Below are experts of layer 3 (counted from 0) of a mixture-of-experts language model. Rows are named router (the router's row for the expert), gate (a neuron's input weights, with its number), up (a neuron's input weights, with its number) and show model dimensions 0-127. Each number is 200 + 20 x the weight over its row's rms, rounded and kept within 0 to 999.
Before each expert's rows: "mostly gets" lists some tokens that are sent to it at least half of the time; "comes after" lists some tokens at least twice as common just before its tokens as in all text. This comes from a sample of Wikipedia text that the model never trained on. Tokens count by the router's weight.

# expert 8
mostly gets: " |", "|", " /", ":", "):", " —;"
comes after: "\n", "0", ")", "4", "3", "5"
router,177,196,197,188,200,177,176,230,216,195,208,189,196,195,162,224,211,216,203,198,197,170,200,151,171,200,185,214,225,202,203,169,225,205,178,183,202,229,185,217,227,188,224,172,188,210,201,215,203,247,215,253,247,196,214,150,173,203,204,193,220,225,195,197,167,233,209,163,232,183,197,207,215,220,193,209,221,203,221,196,183,201,170,191,220,209,234,223,197,200,226,209,178,191,220,190,201,219,230,231,202,199,214,241,228,180,187,209,202,190,192,202,169,194,186,219,215,210,209,207,207,191,203,182,176,221,199,174
gate2,196,160,178,210,202,157,208,187,198,215,228,191,235,170,152,156,204,208,221,220,217,218,222,168,181,200,200,180,204,196,212,204,221,186,184,185,243,219,186,204,223,201,191,210,200,200,198,200,218,214,236,175,196,161,214,202,186,179,214,185,175,207,189,163,210,212,191,218,175,187,196,189,220,219,235,195,218,194,241,183,188,204,176,228,199,198,268,176,221,178,215,195,216,201,221,195,213,195,222,211,210,191,177,190,199,208,200,190,209,220,203,198,219,186,180,204,253,197,200,212,226,227,196,205,209,205,221,231
up2,203,232,215,191,202,215,233,208,186,194,207,246,200,195,261,230,223,206,229,191,238,225,211,221,176,235,199,187,230,165,216,210,194,192,191,200,196,189,179,197,251,201,201,198,214,198,170,181,182,200,231,195,216,197,174,177,211,191,176,232,220,204,192,202,208,172,218,221,188,233,216,181,185,221,214,169,207,186,191,226,189,204,196,183,201,189,170,188,181,176,202,214,204,194,183,201,228,204,202,232,193,230,206,193,227,203,202,212,199,178,163,238,209,186,206,163,197,237,176,198,201,180,168,181,184,227,181,197
gate3,174,217,217,191,216,162,159,226,202,197,208,209,210,226,200,195,153,215,189,199,219,190,219,171,189,243,188,181,177,181,196,213,194,207,148,184,232,213,206,188,202,184,217,216,146,190,229,184,229,211,171,225,198,242,206,211,185,175,204,210,194,226,197,184,212,225,184,182,223,216,217,208,207,233,155,186,188,216,215,197,184,188,197,226,204,222,217,199,177,192,199,218,206,175,202,215,207,203,206,224,179,216,181,236,204,187,180,224,187,185,198,217,183,200,196,223,202,189,197,216,190,173,166,215,150,182,197,220
up3,203,179,205,213,178,239,204,201,196,204,220,192,194,217,207,204,178,210,243,205,178,156,190,247,231,191,186,187,170,191,201,210,220,159,210,230,225,201,198,194,216,187,231,207,208,201,225,193,192,219,190,215,158,197,212,171,203,224,219,188,181,237,203,221,198,225,200,215,179,184,198,216,223,175,194,227,224,181,187,159,220,239,184,196,185,203,169,226,241,215,207,197,202,215,167,212,207,196,179,210,185,198,211,177,241,217,201,228,227,249,185,198,204,195,215,202,209,220,225,209,240,208,202,210,206,199,190,216
gate4,205,234,212,159,220,222,193,211,220,199,188,159,184,212,183,201,178,211,185,211,179,174,207,207,181,201,224,206,202,213,172,194,198,201,202,188,192,195,178,202,183,232,193,203,188,186,215,216,189,208,143,233,193,165,224,199,188,201,179,191,195,213,194,194,216,158,209,221,189,193,186,199,216,200,214,171,201,196,214,214,210,198,177,207,185,168,228,179,225,189,195,187,185,247,198,183,201,214,227,196,203,182,192,207,216,174,173,212,205,173,229,176,156,223,159,212,214,171,190,217,190,199,190,211,178,280,210,212
up4,216,198,194,186,213,196,191,215,212,211,190,207,154,187,191,186,218,225,213,184,214,184,185,182,202,213,186,195,185,213,188,218,161,194,189,187,179,199,200,178,208,223,197,176,177,210,211,207,172,194,185,175,216,262,187,191,209,183,190,185,184,220,207,222,204,220,234,208,199,205,218,194,194,187,208,190,187,201,245,256,178,186,153,191,227,209,184,211,185,222,206,186,204,210,199,189,185,198,221,212,185,221,184,219,209,195,245,175,214,181,225,203,200,221,240,209,220,189,192,199,222,178,181,202,256,137,175,214
gate5,189,203,215,198,182,194,190,164,211,200,206,161,195,190,242,194,191,203,171,179,186,246,211,171,165,204,251,205,217,207,192,194,204,186,159,200,231,217,190,152,203,176,231,214,191,194,214,197,250,236,190,194,230,199,212,197,204,208,219,193,214,206,172,256,219,196,177,179,200,221,209,178,214,201,184,202,186,224,214,227,210,173,198,192,157,178,179,170,167,212,211,202,177,209,196,179,188,190,190,214,199,173,177,189,200,211,175,200,203,215,192,219,176,196,218,192,197,197,222,205,233,185,175,208,181,189,206,215
up5,209,216,193,178,197,180,211,207,177,212,166,211,206,186,213,214,200,216,203,200,203,216,212,188,191,209,214,210,202,220,189,197,209,185,230,231,182,198,220,214,212,199,169,179,208,188,182,199,200,183,222,216,208,259,225,181,226,222,227,206,200,173,168,213,189,207,249,189,210,217,210,201,192,220,180,223,206,186,168,233,176,180,188,229,217,220,224,221,187,179,182,185,166,245,225,209,181,212,229,190,191,211,201,169,198,194,174,219,216,243,197,212,189,256,235,198,242,209,220,214,179,185,195,194,228,213,194,224
gate6,193,178,212,188,184,161,199,175,238,229,195,219,228,176,179,225,199,197,186,198,226,207,212,205,164,214,193,225,163,205,201,203,225,180,202,207,245,228,231,216,241,203,218,205,222,207,187,210,192,166,165,231,201,207,202,211,161,199,201,200,236,214,195,191,198,177,186,189,209,154,214,208,178,174,166,209,214,203,202,192,192,173,171,179,229,194,209,221,226,231,163,192,177,211,226,199,209,232,205,219,228,182,207,207,233,194,199,173,195,188,209,204,219,215,192,222,209,197,221,195,187,193,189,242,185,229,192,196
up6,211,194,181,222,216,213,189,248,162,219,215,189,178,172,198,185,208,226,205,191,174,225,213,192,172,215,185,244,198,193,184,206,223,200,226,234,191,172,166,166,197,247,193,207,223,226,204,211,204,227,223,203,175,208,198,211,201,198,210,196,180,222,228,183,210,238,194,193,195,224,157,170,208,205,235,196,217,228,166,215,223,218,169,185,201,213,191,213,197,217,204,189,184,215,168,241,191,185,209,209,211,199,192,173,160,188,194,228,178,219,190,198,183,195,200,237,177,215,219,191,193,181,198,199,231,198,213,211
gate7,225,241,189,199,197,188,160,207,191,214,207,200,219,222,142,197,163,214,184,195,210,197,184,178,192,184,213,198,230,207,200,197,197,182,182,229,202,195,182,198,210,221,223,169,203,177,235,195,149,222,179,223,197,233,182,219,209,206,179,208,196,217,182,157,174,178,209,200,245,197,194,199,170,226,185,168,192,203,214,223,209,193,206,207,160,188,215,186,193,222,198,231,191,210,178,204,221,185,177,179,208,195,186,204,217,188,209,176,203,170,194,165,222,183,168,177,213,181,199,200,167,186,187,204,168,171,220,179
up7,180,206,195,187,210,193,200,226,213,235,202,175,205,195,195,175,204,198,199,224,212,199,182,151,223,174,201,226,173,202,213,202,178,214,207,204,179,194,168,177,204,211,205,164,183,194,227,198,191,207,135,189,202,186,228,199,201,143,200,204,178,215,205,215,202,231,220,240,218,226,234,212,226,193,179,191,181,176,204,189,224,230,187,182,204,219,208,186,207,146,228,216,206,203,198,205,198,198,167,195,169,187,202,180,214,203,172,169,206,187,197,196,203,202,191,174,167,206,153,218,213,197,197,211,187,207,241,207
gate8,163,177,229,160,178,173,197,195,204,191,181,165,183,189,184,209,197,199,194,174,175,242,221,208,192,226,220,169,193,196,197,188,209,189,154,147,221,197,176,213,205,215,236,155,184,203,187,199,216,195,237,205,199,190,203,200,185,181,196,188,216,194,204,180,225,197,195,195,213,155,250,206,218,234,216,186,193,194,201,177,189,210,167,202,211,186,188,206,238,213,216,189,208,251,200,182,201,172,211,229,200,201,184,198,223,168,209,201,196,194,174,179,192,222,178,196,208,218,211,171,207,168,190,224,195,200,206,203
up8,200,236,192,196,164,174,220,220,201,223,208,202,165,225,179,217,207,207,189,219,182,193,154,215,186,197,201,172,212,218,199,202,165,199,186,202,202,207,174,203,216,184,237,172,208,204,240,171,158,211,192,212,198,187,206,217,217,175,204,184,197,199,172,209,181,183,185,198,175,188,229,206,227,213,189,198,194,161,237,216,223,224,164,187,177,239,242,228,199,180,218,192,168,210,183,197,204,187,197,185,178,204,205,186,233,199,204,181,202,214,184,171,209,220,211,249,187,214,194,220,194,190,206,236,211,227,209,166
gate9,195,168,196,190,186,225,168,187,196,169,220,215,183,191,151,181,204,199,218,170,241,201,167,197,208,189,188,223,194,232,223,182,176,183,226,186,219,178,201,189,180,198,205,160,200,212,198,189,228,243,184,232,209,176,206,213,212,182,231,187,166,191,175,179,225,217,204,173,176,164,209,182,215,212,206,217,214,169,196,232,156,204,155,197,200,229,195,198,170,188,162,214,205,197,200,201,211,212,193,235,227,179,193,209,210,193,191,177,197,203,222,177,194,194,173,207,174,201,221,193,199,208,194,226,198,230,189,190
up9,197,188,215,188,204,157,216,166,198,192,227,180,216,221,235,144,178,224,229,216,235,186,214,185,210,165,170,186,236,210,202,200,172,208,188,180,186,208,200,167,217,179,199,220,192,221,210,190,190,204,193,216,192,222,224,195,233,202,206,215,224,228,224,198,205,177,218,203,253,215,192,199,191,219,201,229,183,219,192,205,232,185,206,196,188,190,205,190,199,205,181,199,209,199,198,173,177,207,223,220,203,196,191,204,166,215,191,226,156,181,202,214,237,202,212,213,166,206,213,177,231,197,228,189,187,213,240,235

# expert 19
mostly gets: " the", " The", " that", " which", "The", " who"
comes after: " of", ",", " in", ".", " to", " on"
router,196,210,201,186,214,198,224,191,213,210,186,235,200,195,207,236,223,205,145,181,199,211,173,190,166,199,169,228,189,194,185,242,181,205,180,177,199,196,211,239,216,186,154,163,201,197,208,186,194,173,184,172,185,218,200,169,176,173,206,192,203,209,177,178,184,177,182,202,224,179,213,183,205,182,175,173,202,214,202,210,190,181,183,218,208,180,230,150,234,201,195,152,200,194,186,197,192,210,214,178,190,190,193,196,197,182,163,234,184,207,188,173,190,180,190,175,217,206,183,225,185,226,225,221,180,196,178,211
gate2,236,192,205,237,198,188,164,175,224,187,199,198,216,194,218,214,177,192,176,173,217,193,202,210,167,172,190,218,181,170,195,224,241,196,156,177,200,200,235,190,167,201,227,211,204,216,221,169,201,166,177,184,191,182,225,195,149,218,232,193,200,221,204,227,206,211,182,178,190,198,206,203,198,197,166,214,230,231,204,185,186,194,201,179,186,175,240,203,198,185,214,207,234,204,193,233,204,172,233,203,182,221,186,215,209,193,179,209,193,208,212,188,233,188,205,205,183,210,221,191,174,162,202,211,219,180,226,223
up2,236,188,191,218,220,221,234,202,215,251,205,204,194,225,197,199,225,193,172,205,174,238,187,177,176,202,189,253,186,164,191,179,228,221,217,184,227,189,190,166,204,193,223,176,177,184,177,207,249,193,165,206,186,231,214,208,168,213,216,183,212,211,187,182,186,212,173,206,175,212,219,155,203,219,203,200,202,185,182,231,177,203,190,191,204,200,166,188,230,176,201,202,198,204,210,225,217,200,197,200,199,172,188,218,198,201,215,241,170,189,199,198,187,188,220,200,205,211,205,220,203,183,203,189,191,206,256,213
gate3,220,181,206,192,206,177,191,199,180,209,228,196,245,178,208,204,187,158,171,237,186,186,208,194,147,217,192,198,194,152,185,209,187,192,203,217,170,206,222,183,182,231,234,207,200,236,219,181,191,181,228,212,193,204,207,177,184,223,229,187,212,173,179,219,226,231,229,243,192,198,212,162,238,199,200,222,187,172,204,184,183,209,192,191,210,187,214,179,196,202,208,201,194,203,194,184,219,208,234,207,201,184,173,215,187,225,196,215,236,203,190,201,208,221,220,149,214,188,240,196,203,201,210,200,218,190,189,176
up3,193,207,223,215,192,186,143,184,194,203,185,175,195,203,202,175,207,242,172,169,196,198,204,213,181,195,208,233,195,216,219,207,197,222,211,185,205,178,156,191,210,219,187,224,211,191,203,182,210,190,222,170,190,214,195,204,249,218,210,185,204,201,198,184,203,163,230,207,180,189,193,170,189,226,179,190,238,179,199,200,167,219,158,222,201,206,232,191,202,207,196,185,180,183,175,188,175,215,187,196,179,209,200,201,271,233,168,204,223,169,240,195,196,185,168,203,203,215,198,200,214,206,184,189,223,180,209,181
gate4,195,176,219,197,214,206,220,182,223,194,214,196,219,199,206,234,217,212,190,152,208,239,195,178,191,229,229,189,194,165,196,232,206,169,198,175,194,221,189,205,194,187,183,167,194,183,196,216,182,197,200,223,166,200,158,194,173,224,208,208,160,204,181,210,202,195,183,203,216,240,167,202,206,216,208,224,216,208,212,191,197,181,200,190,199,222,202,176,226,174,214,198,187,215,198,211,196,188,220,146,194,204,168,224,201,168,216,228,156,224,181,176,211,192,200,151,204,165,227,215,216,202,179,200,235,210,183,204
up4,191,206,190,205,208,211,210,190,231,158,237,219,229,199,217,210,238,232,206,204,198,228,215,210,200,197,203,212,204,208,189,248,231,203,220,218,177,212,173,199,238,189,169,181,205,220,226,201,197,221,215,219,208,230,222,200,157,213,202,211,198,222,190,198,182,151,176,222,219,204,174,206,209,192,191,186,212,224,217,183,193,180,189,243,164,203,186,175,182,209,161,221,181,215,193,187,175,194,226,198,199,195,190,186,227,186,192,229,204,172,169,211,206,235,218,203,191,229,183,214,177,169,204,182,199,189,161,219
gate5,207,168,165,207,210,211,192,189,238,176,245,200,199,232,187,188,194,196,181,186,204,233,190,218,193,169,160,212,231,176,204,221,220,175,167,215,158,190,192,228,216,170,208,192,191,206,218,202,183,204,172,188,188,195,192,214,181,192,206,189,198,183,207,164,167,197,184,215,215,190,192,204,191,204,214,179,202,175,151,219,189,162,194,203,216,216,251,202,176,196,185,188,227,224,190,253,178,199,187,182,220,199,191,187,182,187,221,170,204,196,192,198,236,196,231,203,217,180,196,223,185,237,204,195,211,214,177,193
up5,173,177,194,198,233,178,179,213,189,206,182,199,209,197,221,207,209,195,179,208,209,205,191,196,169,203,245,235,194,217,205,190,222,217,231,194,236,171,177,217,187,189,201,194,226,211,192,213,198,212,195,178,203,217,203,181,230,183,191,202,209,185,209,202,179,217,221,205,189,187,200,200,205,226,213,207,207,189,230,204,209,230,151,199,171,211,198,203,184,174,220,200,228,186,196,162,186,199,204,211,149,203,210,186,191,222,186,171,218,157,218,165,157,210,195,225,164,210,249,160,193,160,231,187,176,198,198,176
gate6,219,201,204,214,212,201,179,195,241,231,205,187,189,202,220,207,214,183,199,202,214,233,246,178,182,202,170,195,184,183,240,231,195,229,168,197,195,202,197,185,221,191,218,191,180,208,209,226,221,230,195,194,165,192,184,178,174,141,222,206,191,197,190,187,185,190,169,209,224,220,186,208,168,206,164,234,202,185,199,230,210,141,206,177,219,186,242,188,245,210,218,191,209,195,220,173,200,198,165,180,198,182,226,201,203,200,176,213,196,209,204,179,205,172,186,185,223,182,207,201,186,204,208,208,216,184,182,196
up6,180,189,241,185,197,194,172,190,196,233,211,216,208,234,210,175,234,181,191,210,242,188,198,205,194,197,224,219,211,224,185,234,191,187,216,201,172,198,179,212,209,203,226,203,179,187,178,153,198,197,157,208,190,215,194,188,217,252,198,187,197,200,205,193,200,195,187,221,168,235,162,215,179,216,192,190,223,204,197,179,194,129,172,204,197,201,228,219,228,195,202,234,199,208,212,189,214,184,233,212,199,195,188,221,211,180,209,238,206,217,196,232,182,202,227,184,220,191,191,175,210,170,187,188,185,223,214,205
gate7,211,202,210,188,192,217,178,196,198,214,207,182,203,223,198,182,208,170,201,178,211,203,193,196,224,201,220,217,214,204,224,218,215,200,181,186,209,206,214,221,188,203,236,199,212,186,215,199,196,232,196,174,223,208,190,179,185,192,200,220,162,191,200,213,210,194,210,209,187,221,194,171,192,196,192,209,193,192,206,212,158,246,227,205,176,251,225,193,215,199,148,188,189,225,154,193,199,184,237,188,214,255,182,210,231,186,201,198,223,202,194,197,200,218,216,234,169,214,199,211,212,156,176,231,235,182,259,209
up7,231,188,208,189,203,184,255,204,167,223,186,200,216,177,187,197,227,219,184,200,188,210,173,196,186,207,238,169,204,180,179,230,215,160,163,207,224,204,181,201,215,204,175,197,195,225,204,211,220,218,172,165,223,181,187,211,185,186,161,213,188,209,199,195,206,209,219,246,227,169,206,208,169,185,203,163,221,177,200,194,191,186,209,227,199,211,203,212,194,214,221,195,205,184,142,200,222,234,177,228,214,235,213,218,219,184,221,178,193,186,191,173,221,225,201,176,222,209,219,190,218,203,206,221,201,207,190,211
gate8,229,170,228,202,183,218,210,188,187,197,201,198,174,177,188,183,188,163,183,196,189,216,163,149,199,175,216,193,195,179,189,195,192,196,220,203,159,201,204,177,196,191,180,219,214,186,208,197,182,235,192,192,174,245,229,224,224,197,203,216,220,199,180,176,173,223,218,233,211,197,215,209,195,201,186,214,193,188,205,209,225,203,181,237,189,202,205,174,239,220,198,142,209,178,171,196,178,188,201,202,184,199,229,213,215,168,160,223,203,198,199,233,246,211,194,172,177,205,183,239,204,208,195,212,215,211,203,195
up8,193,195,195,202,195,210,191,217,199,213,198,214,168,229,200,211,166,228,217,198,206,185,206,219,156,192,189,202,196,166,229,196,192,217,201,223,218,185,179,191,203,189,212,184,189,179,238,207,177,175,203,201,224,205,242,157,200,187,256,220,199,173,200,208,201,197,205,218,177,217,197,217,194,224,166,203,190,220,178,195,179,211,242,168,184,186,217,195,190,196,198,217,210,202,194,222,222,191,205,186,245,195,200,147,204,195,189,185,199,223,227,200,271,212,200,225,204,205,177,186,191,207,209,151,184,213,185,218
gate9,228,182,186,216,185,197,202,188,202,190,195,183,205,204,200,194,194,178,217,184,186,195,175,195,177,187,189,223,164,179,183,202,226,161,199,207,208,231,210,217,169,189,180,192,199,169,208,189,235,197,212,196,207,198,176,168,161,173,203,196,186,179,183,200,216,200,188,234,197,211,231,242,214,194,218,185,205,185,196,198,189,157,159,190,188,226,217,219,255,213,214,204,209,197,220,182,211,207,213,182,214,178,192,190,204,203,200,183,224,199,227,204,186,173,176,175,188,176,204,240,139,208,200,258,198,174,179,189
up9,196,172,227,190,165,221,195,185,173,197,196,190,155,205,206,226,195,207,221,157,204,237,233,213,210,182,241,194,212,197,201,158,179,209,233,222,208,197,207,222,197,190,187,189,239,184,203,179,190,216,179,199,194,243,194,182,186,206,181,179,208,220,177,215,206,173,178,228,206,213,215,200,208,184,191,191,189,183,184,213,244,210,172,190,179,190,228,196,196,185,228,247,214,156,213,197,224,225,206,194,197,190,204,190,211,160,202,215,199,202,247,178,195,190,182,174,212,199,184,194,164,220,230,181,207,198,196,204

# expert 30
mostly gets: "-", "/", "al", " General", " general", " un"
comes after: "\n", " U", "°", " co", " UTC", " non"
router,197,194,186,253,215,201,204,207,185,205,171,209,202,175,224,175,212,197,183,221,209,194,215,191,177,207,218,201,235,180,211,203,169,220,224,222,190,171,212,203,184,203,174,190,193,191,169,212,190,161,184,210,207,178,201,253,211,192,193,198,199,201,227,186,203,220,198,195,195,200,227,193,218,160,216,178,161,210,193,189,250,214,210,168,146,202,189,161,223,196,173,191,168,195,197,158,192,217,173,199,191,206,205,204,199,178,209,201,191,198,155,189,219,248,222,215,180,205,200,189,224,208,192,205,171,179,195,225
gate2,198,205,190,214,211,221,235,206,188,203,196,199,211,176,212,220,169,209,233,204,186,240,150,201,205,206,207,181,208,196,197,170,210,201,206,206,191,215,195,168,202,211,229,200,189,225,175,166,193,212,214,195,212,195,176,204,247,192,201,177,187,223,229,193,170,217,188,210,172,187,198,169,245,192,227,196,223,192,203,182,212,223,160,164,203,223,213,162,185,212,177,220,175,211,210,167,224,186,182,177,157,204,211,201,230,181,189,228,214,204,199,200,224,243,197,214,157,196,201,229,218,201,188,192,212,175,215,200
up2,177,199,184,204,215,203,231,211,206,199,183,228,189,222,220,220,212,215,201,205,197,206,203,195,181,168,176,177,205,183,186,176,216,196,203,207,223,237,230,205,173,225,241,153,172,217,168,164,204,192,204,193,183,209,190,176,203,221,218,184,196,221,188,193,224,191,194,174,190,209,152,233,186,218,200,181,252,206,195,199,196,171,181,188,191,197,194,180,201,230,193,213,200,201,260,205,199,201,166,217,178,214,204,170,171,225,173,200,180,181,214,189,214,204,157,197,217,235,201,218,202,184,171,198,187,174,220,203
gate3,210,186,206,219,146,232,227,185,192,196,222,187,166,202,172,181,179,199,157,204,213,200,208,180,189,169,199,189,226,171,168,201,223,223,188,197,149,197,180,223,200,227,210,170,181,210,178,188,187,200,210,238,210,197,184,226,209,201,216,192,205,247,199,207,192,219,205,200,209,190,192,204,199,185,193,192,225,183,169,170,206,173,218,197,194,186,209,203,224,250,203,188,192,165,186,182,210,194,197,199,212,202,190,201,206,194,227,175,158,197,218,201,239,222,226,204,187,171,204,208,202,208,173,158,172,212,167,212
up3,218,197,186,202,207,189,204,179,172,195,187,228,205,221,198,188,198,214,236,238,217,225,217,194,169,198,200,197,189,192,226,218,191,182,197,162,241,207,181,204,172,186,204,180,200,181,194,171,219,226,191,209,195,190,220,219,216,227,190,220,200,169,197,164,238,204,200,182,188,207,223,176,183,217,193,243,205,221,230,169,178,221,196,203,178,171,182,193,194,233,201,231,236,176,199,208,170,209,191,199,179,203,194,194,228,238,203,192,232,206,196,185,190,164,238,191,216,214,213,181,196,236,244,200,181,174,186,172
gate4,207,204,190,213,204,196,208,199,199,192,161,186,226,197,205,194,176,209,237,178,214,210,216,193,216,198,190,164,235,201,203,244,202,186,190,175,220,201,203,177,186,210,233,200,202,188,180,206,201,192,207,190,206,206,186,245,212,214,202,223,179,186,196,193,222,220,235,228,206,245,219,195,191,170,209,216,216,186,180,203,209,193,205,173,194,182,208,175,226,163,182,221,199,182,224,223,186,209,210,214,226,219,244,213,223,202,186,175,197,198,204,185,249,217,221,160,181,189,262,196,214,219,167,184,168,187,233,185
up4,191,202,166,239,206,240,183,198,189,199,219,200,207,175,237,226,224,204,235,183,225,212,223,205,209,227,215,189,219,165,188,176,215,188,207,227,229,211,204,206,181,185,164,211,213,195,236,180,193,210,236,222,236,207,184,192,188,203,214,183,191,233,200,216,206,210,156,216,196,218,201,202,231,259,168,171,199,188,182,214,195,202,185,223,231,185,196,228,217,166,205,173,165,171,234,189,190,176,179,187,203,214,207,229,175,198,222,193,203,219,196,217,209,204,178,198,206,195,201,180,210,216,196,219,214,223,215,202
gate5,233,216,194,191,197,193,194,199,215,204,197,220,198,175,178,179,184,237,229,185,197,223,184,217,169,182,188,199,214,223,181,229,211,216,208,215,209,231,198,195,205,182,194,185,159,159,185,233,183,197,199,203,185,214,193,243,141,197,228,206,209,234,170,202,194,189,194,200,171,210,215,174,207,174,169,213,222,183,217,180,229,225,209,202,174,215,225,190,212,185,201,225,230,173,210,223,192,221,169,194,219,174,195,198,222,145,192,157,190,209,217,169,207,215,197,223,198,181,223,186,214,188,195,202,194,210,178,202
up5,211,193,193,194,174,184,241,179,195,209,224,218,161,197,165,221,220,206,200,199,218,212,200,188,190,198,179,209,224,192,174,228,218,197,207,217,168,223,200,193,186,217,181,210,194,233,194,199,193,173,175,205,210,171,195,237,199,200,178,179,210,179,199,186,208,225,224,233,227,211,176,197,183,206,172,204,221,219,202,234,178,213,170,196,189,182,211,214,174,173,191,252,239,212,221,217,200,231,182,171,211,182,186,226,213,225,167,214,184,169,186,172,161,228,210,188,207,161,231,209,218,199,193,200,175,183,200,186
gate6,205,167,224,223,213,185,189,188,182,164,178,208,232,219,185,177,173,167,199,223,234,209,229,196,193,204,197,183,204,161,195,214,169,201,205,205,219,227,208,203,170,194,218,177,176,165,183,207,154,176,231,201,172,171,173,210,181,219,214,203,165,216,203,207,237,195,197,185,192,197,176,237,185,198,206,210,211,222,222,176,212,205,199,214,208,197,221,197,206,210,186,190,176,215,224,171,206,195,204,215,151,257,174,199,211,213,180,228,188,191,185,211,244,188,229,196,198,200,226,194,181,198,216,212,183,185,190,204
up6,223,190,224,203,232,212,199,168,186,209,163,196,212,233,178,191,200,212,205,177,197,196,214,179,177,204,186,221,189,224,197,186,189,223,212,166,185,216,215,212,223,172,189,192,212,226,173,204,167,223,181,209,220,220,205,177,211,246,243,184,193,237,188,187,176,213,204,207,214,182,205,237,187,191,176,189,182,200,165,191,192,200,203,202,218,176,180,215,213,191,193,206,163,162,174,223,221,157,221,222,192,179,207,183,212,170,202,209,210,158,252,212,224,226,197,194,181,224,185,199,175,209,208,172,194,200,214,210
gate7,183,192,168,161,196,175,206,189,152,193,198,200,222,222,180,194,213,198,236,222,186,197,179,203,182,202,175,202,158,164,196,214,232,209,212,224,193,253,197,208,220,193,220,187,143,171,182,236,181,185,215,217,199,191,152,205,198,178,178,230,158,215,202,214,201,203,221,195,210,218,210,191,184,210,211,185,206,202,218,197,224,200,187,205,181,186,195,187,204,182,185,203,221,181,197,194,185,211,184,209,200,205,200,171,213,176,187,223,222,183,201,192,231,195,209,194,186,183,197,247,192,218,206,225,155,185,163,181
up7,205,247,212,208,185,194,193,222,150,252,177,196,182,208,192,177,199,191,225,201,222,205,186,233,197,200,188,197,206,214,199,217,199,229,177,178,202,212,201,210,168,218,211,234,162,193,171,162,167,217,221,218,205,191,159,201,204,192,174,207,160,188,188,225,176,165,219,196,201,198,208,182,199,208,174,175,172,218,228,172,225,175,212,192,204,183,220,203,201,181,212,221,219,195,187,191,202,225,194,229,186,203,186,170,236,190,207,213,216,186,193,236,186,216,195,180,187,190,175,236,202,223,231,205,169,215,202,209
gate8,212,191,208,199,218,175,186,230,205,147,169,195,211,190,199,166,166,194,221,191,183,239,205,218,220,199,181,210,225,224,198,219,189,216,136,205,186,193,210,192,184,182,200,211,220,199,192,194,213,180,220,198,182,166,208,207,169,201,234,229,212,224,220,190,202,244,204,218,211,190,226,189,238,201,226,193,177,199,213,229,218,208,201,188,188,209,200,156,185,221,189,169,197,229,199,201,180,219,188,237,198,192,200,207,193,190,148,182,193,198,197,205,216,205,209,201,210,184,219,195,156,215,190,207,197,212,169,244
up8,206,203,217,229,196,236,268,199,192,203,189,173,168,192,202,195,240,153,211,221,222,196,177,215,209,218,223,227,236,209,187,195,197,205,197,192,188,188,178,233,193,163,180,173,217,184,193,241,225,203,201,187,191,161,181,214,171,211,230,203,239,199,202,194,217,204,156,231,206,184,208,187,207,185,185,205,196,204,174,192,163,192,204,211,212,206,208,191,189,232,209,194,178,180,196,214,216,209,200,226,183,176,190,186,229,165,209,160,207,218,227,181,197,197,202,219,199,181,184,167,211,218,200,219,206,214,215,197
gate9,211,212,230,206,237,208,205,205,204,167,156,196,193,224,203,193,167,199,204,201,180,203,205,183,162,214,231,213,199,187,199,218,211,175,193,242,181,196,203,209,178,184,189,168,158,180,181,186,191,215,180,195,186,205,236,195,155,207,211,207,211,192,203,250,187,210,199,214,218,213,200,201,180,207,161,228,161,190,220,232,183,231,166,185,159,216,192,188,182,175,154,183,199,208,196,196,228,209,168,214,190,201,198,173,198,186,189,175,205,205,197,185,212,186,216,160,165,186,208,197,218,189,172,204,185,221,201,215
up9,194,237,224,176,253,171,188,174,157,209,193,188,161,183,166,191,196,199,201,217,227,207,196,211,183,194,193,199,222,226,248,214,206,222,193,183,205,167,194,199,209,182,203,190,176,191,201,197,215,190,201,209,202,209,195,208,192,216,194,245,210,176,188,218,180,222,212,196,236,209,210,168,186,200,189,212,163,171,179,207,207,194,144,193,178,223,223,195,216,213,225,180,159,184,166,179,190,210,184,181,181,204,203,200,213,229,215,173,205,231,191,198,208,243,201,184,185,189,208,170,210,206,172,221,182,194,185,186